config.toml
d_model = 320
d_expert = 224
routed_scale = 7.3
balance_loss = 0.00421
init_std_router = 0.0157
norm = "layernorm"
beta1 = 0.93
schedule = "cos"
final_lr_fraction = 0.0
doc_mask = true
steps = 10499
Below are experts of layer 4 (counted from 0) of a mixture-of-experts language model. Rows are named router (the router's row for the expert) and show model dimensions 192-255. Each number is 50 + 15 x the weight over its row's rms, rounded and kept within 0 to 99.
After each expert's rows: a language model's description of what the expert responds to. This comes from a sample of Wikipedia text that the model never trained on.

# expert 20
router:26 32 45 32 37 52 69 60 40 58 67 68 79 82 26 33 67 52 67 59 85 42 52 37 49 24 57 66 58 35 50 56 48 45 83 40 74 53 68 55 32 56 45 66 40 57 54 39 67 76 66 75 68 51 67 43 37 48 52 31 67 60 55 67
First piece of a capitalized proper name split into pieces, often after the or of, such as Is-les, N-ell, Al-Assad.

# expert 47
router:86 51 71 64 55 71 22 55 46 50 53 41 39 38 46 48 59 50 29 30 59 26 29 59 57 52 27 64 57 59 43 52 56 64 43 50 52 37 48 58 60 50 51 49 79 42 47 52 43 26 58 42 29 57 48 40 41 64 37 45 62 66 32 42
Word-final pieces er, ers, ian, ians, ts, els that end nouns and names, as in Croatian, funnels, shifts, Hershey.

# expert 5
router:29 71 54 62 57 56 60 54 41 69 68 57 56 46 34 60 39 73 58 61 64 34 42 60 67 40 57 28 15 37 34 52 44 61 34 43 56 45 51 45 29 35 49 72 44 60 41 43 49 55 50 53 52 71 33 63 55 32 29 58 81 59 51 34
Accented or special Latin letters inside foreign names and words, mostly after a consonant, as in Stuchlá, Osnabrück, Helgadóttir, Chișinău.

# expert 31
router:67 20 36 51 33 50 42 57 34 39 79 43 47 58 42 58 78 15 33 40 36 50 54 61 38 67 60 36 48 50 62 50 60 27 34 50 69 50 54 11 37 37 64 50 51 39 70 56 50 47 55 72 59 41 33 57 36 40 64 29 43 52 43 39
Suffixes ly, ate, ated, ating and participles like born, died, based, completed, as in rated, Ultimately, alternatively, established.

# expert 13
router:41 67 65 49 44 39 36 51 49 49 42 39 35 35 39 34 76 67 51 59 60 57 37 48 86 66 49 75 20 61 78 45 43 52 39 83 58 39 35 54 50 53 35 73 49 45 35 24 19 20 54 53 24 34 75 57 54 43 46 52 21 58 36 33
Single capital letters inside acronyms, country codes and capitalized names, often in tables, as in COL, MRT, PDC, SXSW, McLaughlin.

# expert 50
router:53 47 72 57 68 55 43 60 67 50 67 58 70 60 26 77 37 50 71 51 70 36 75 60 61 23 37 40 62 66 50 62 51 77 50 28 57 50 30 41 50 26 53 52 48 42 27 82 38 69 31 43 23 38 31 56 48 50 56 73 66 25 45 25
Single letters of Cyrillic, Thai, Arabic, Hebrew, Burmese and similar scripts in native-name glosses, such as Cyrillic о, и, а.

# expert 49
router:37 24 77 45 27 60 71 38 75 33 46 47 66 57 22 54 41 47 28 56 58 59 64 59 68 59 68 53 56 50 41 47 61 64 49 50 26 64 50 60 43 46 49 64 42 45 37 55 66 52 52 38 34 13 63 28 41 16 34 63 33 40 37 66
Capitalized first pieces of proper names, often Spanish or foreign, after El, de or Santa, such as Caribe, Chorrillo, Monte, Slavia.

# expert 39
router:33 43 53 50 75 34 49 49 72 63 49 36 44 75 33 73 48 51 78 41 48 52 41 75 47 25 40 20 50 36 45 53 46 77 48 34 37 68 65 62 46 38 48 61 34 40 25 56 67 63 31 73 26 41 50 37 46 43 46 60 29 53 61 29
First tokens of cells in pipe- or semicolon-separated tables and lists: phonetic symbols like j, scores, percentages, country names, symbols like •.

# expert 53
router:47 52 69 57 60 41 37 70 50 64 18 64 60 52 47 20 57 62 55 67 36 35 68 62 66 43 46 32 65 44 51 50 47 28 28 34 36 51 42 54 77 53 46 63 51 56 63 65 32 34 17 23 55 41 47 41 49 50 37 52 60 51 53 44
A lone space token in tables and lists, usually before a number, as in W 19–6, | 1961, Harlan, 1825.

# expert 54
router:57 50 71 35 40 70 45 82 37 46 56 50 49 54 48 54 62 28 66 27 31 32 88 55 45 43 72 43 30 31 56 53 49 56 49 48 28 39 79 51 34 55 62 57 46 44 67 35 65 45 61 41 42 62 59 44 46 32 61 29 26 52 39 61
Adjectives after the or his, mostly ordinals and time words like first, second, last, final, former, new, often before time or season.

# expert 58
router:56 59 53 70 42 29 30 66 50 45 44 47 79 30 31 36 45 64 43 66 49 29 70 26 83 25 51 30 61 61 33 53 48 31 68 52 22 41 50 58 42 48 44 62 36 55 39 45 34 59 31 54 50 44 35 60 37 61 27 22 46 53 41 45
Standalone space tokens preceding numbers, typically after route codes or names, such as US 13, SR 24, Tour 2011.

# expert 27
router:25 71 34 63 65 40 75 70 61 29 51 22 56 50 45 66 59 49 63 63 43 48 50 32 42 58 52 57 41 60 59 46 35 55 67 32 49 58 43 27 71 40 51 60 61 40 56 31 42 69 54 49 30 69 84 29 38 76 23 60 56 45 49 52
Endings y, ah, a, ay in personal and place names, especially Arabic or South Asian ones and English nicknames: Jawahar, Kandahar, Ricky.

# expert 61
router:65 42 58 62 40 52 38 35 53 34 29 54 26 51 86 29 55 61 60 39 55 61 36 60 71 48 58 57 57 49 57 51 72 44 45 61 60 63 48 41 55 83 46 69 64 32 81 35 80 44 75 51 39 54 30 55 59 37 39 33 43 33 61 17
Middle or final syllables of ordinary English words after a prefix piece, such as ample, disaster, Observer, pretense, intrigue, teenager.

# expert 1
router:46 46 50 50 64 57 82 49 65 39 43 24 52 34 54 34 65 31 54 15 59 83 47 57 60 41 49 60 61 46 49 51 48 49 78 55 69 56 37 42 26 50 47 42 44 26 75 37 17 57 51 46 55 41 72 32 61 40 39 55 35 38 54 62
Short consonant pieces (b, f, r, d, h, gr) opening a word or a part after a hyphen, such as Butter-f-ly, on-r-amp, single-h-anded.

# expert 63
router:46 30 53 58 67 35 57 31 69 23 45 52 32 50 60 55 56 61 59 48 10 35 36 60 51 57 75 59 55 60 49 47 52 23 50 66 49 55 31 54 60 58 53 51 31 49 35 30 43 59 57 65 42 50 57 59 56 73 50 60 55 61 42 60
Word-internal or final pieces et, y, ey, ry, ard, ier, often in rare or technical words: p-et-iole, Propri-et-ary, c-ry-ptozoic, Discover-y.

# expert 12
router:56 68 67 55 53 66 53 22 65 62 39 47 48 72 10 57 70 34 71 49 58 68 48 39 53 49 39 33 67 41 68 50 27 45 50 50 40 54 59 26 33 45 36 78 53 54 65 27 28 28 38 71 33 46 19 64 69 50 49 65 36 30 65 41
Word pieces with consonant clusters like sp, sc, Ph, Sch, and the Slavic surname piece ov, as in Newspaper, Hotspur, Danilovic.

# expert 60
router:53 22 74 54 45 44 52 19 44 46 20 42 32 32 35 30 46 44 24 27 60 35 44 37 46 45 56 54 42 60 59 56 62 28 29 50 63 42 33 54 51 76 57 36 61 55 76 56 61 26 63 65 23 45 16 36 52 29 40 42 63 49 49 62
Short endings, mostly e, es, ter, x, to, closing names and words, as in Georges, Alberto, Referee, dihydroxy.

# expert 29
router:72 35 58 58 81 78 49 82 25 59 54 71 64 46 64 46 31 41 53 74 70 47 80 74 43 38 53 30 23 37 46 59 53 75 61 45 42 25 56 36 52 55 49 60 32 73 54 52 57 53 37 47 78 41 37 48 32 60 67 21 44 62 28 56
Table pipes, list dashes and heading equals signs at the start of a line, plus line-opening words such as In, Born, Genus.

# expert 6
router:45 42 67 37 47 49 89 67 68 23 46 63 61 35 46 42 70 60 24 47 61 40 64 47 74 58 60 69 74 56 58 43 42 49 77 66 24 50 32 63 49 31 51 55 48 54 55 46 43 57 55 42 39 31 43 29 51 25 57 42 38 63 27 73
Single capital letters starting a word or abbreviation, mostly in tables and stat headers, such as P in PIM, D in DAY, Ole.

# expert 37
router:51 40 16 46 27 65 71 47 63 52 69 23 38 60 62 54 61 52 23 49 72 49 34 37 56 55 37 53 28 38 66 43 50 63 38 83 46 49 52 47 54 72 50 50 27 36 42 43 49 55 37 45 66 31 58 74 50 42 71 64 54 49 69 54
Vowel-plus-consonant pieces such as or, ul, ir, iv, av, ig early inside words, as in adulthood, Meteorology, aspiration, imagery.

# expert 40
router:59 21 33 53 38 69 66 50 43 66 66 36 54 41 55 53 32 58 44 51 21 43 51 65 35 45 30 47 69 44 47 61 51 43 35 35 38 46 43 46 39 52 48 56 65 63 41 30 58 44 70 71 79 64 41 23 53 49 80 55 57 60 63 30
Month names and the dashes between dates in schedules and tables, such as 13 May, on February 7, 23 July – 3 August.

# expert 51
router:61 74 39 50 40 43 41 73 27 47 45 58 55 64 76 70 64 18 48 45 22 29 58 52 47 76 86 34 13 59 37 31 71 49 31 32 45 37 74 70 51 65 66 46 70 49 49 32 50 48 54 69 65 38 21 68 47 51 55 17 41 51 62 33
Forms of be and have, modals' complements, not and also after subjects or to: was, were, is, have, been, be.

# expert 59
router:44 55 25 53 59 53 54 40 31 35 28 34 81 59 68 20 33 61 31 42 22 57 41 50 47 55 51 46 51 45 53 48 45 58 56 35 65 41 67 50 27 72 48 51 27 40 55 48 54 36 57 36 42 60 67 51 46 62 58 55 52 56 32 37
Spatial prepositions and directions in geographic descriptions, such as 10 km from, between, along, around, south, over.

# expert 21
router:64 27 50 47 35 22 73 53 59 57 38 39 41 45 39 64 47 27 41 42 52 77 17 34 41 54 26 47 59 60 47 62 41 65 42 52 69 44 54 66 48 25 63 30 47 75 64 52 48 65 37 94 37 35 73 46 47 32 58 45 60 49 76 41
Word-final suffixes, mostly plural s after nouns like hundreds, banks, isopods, plus ordinal endings st, th, rd as in 19th.

# expert 16
router:24 58 28 42 31 57 77 71 40 70 47 73 84 67 36 49 37 67 55 70 20 66 39 45 26 33 38 53 50 49 82 47 51 35 64 59 56 60 41 65 56 46 51 38 67 50 46 77 45 43 27 68 56 45 43 57 66 43 47 61 44 63 53 50
Commas, semicolons, colons, dashes and closing quote-punctuation ending clauses mid-sentence in prose and lists, e.g. Note:, nodes;, praised the set,.

# expert 57
router:27 59 58 48 26 40 43 56 44 36 44 52 34 45 44 40 33 66 41 36 75 11 34 51 67 40 38 58 55 61 50 51 47 64 44 51 30 54 55 55 26 50 53 45 38 27 36 74 43 68 65 56 62 61 54 51 56 53 58 60 64 76 66 62
Second-syllable pieces like re, am, il, or, ur right after an initial capital or short onset: V-re-eswijk, Hish-am, Vas-il, D-il-ution.

# expert 26
router:54 39 48 47 60 49 30 21 47 58 60 41 28 30 82 52 54 35 63 66 67 28 28 65 55 39 40 42 32 50 66 42 41 62 37 56 39 41 80 12 62 36 54 33 71 47 36 54 43 53 60 22 40 36 45 66 43 61 60 54 50 40 59 58
Field labels and structure in infoboxes and tables, such as Website, Senior career, Scientific classification, the = title marker, and |---| rows.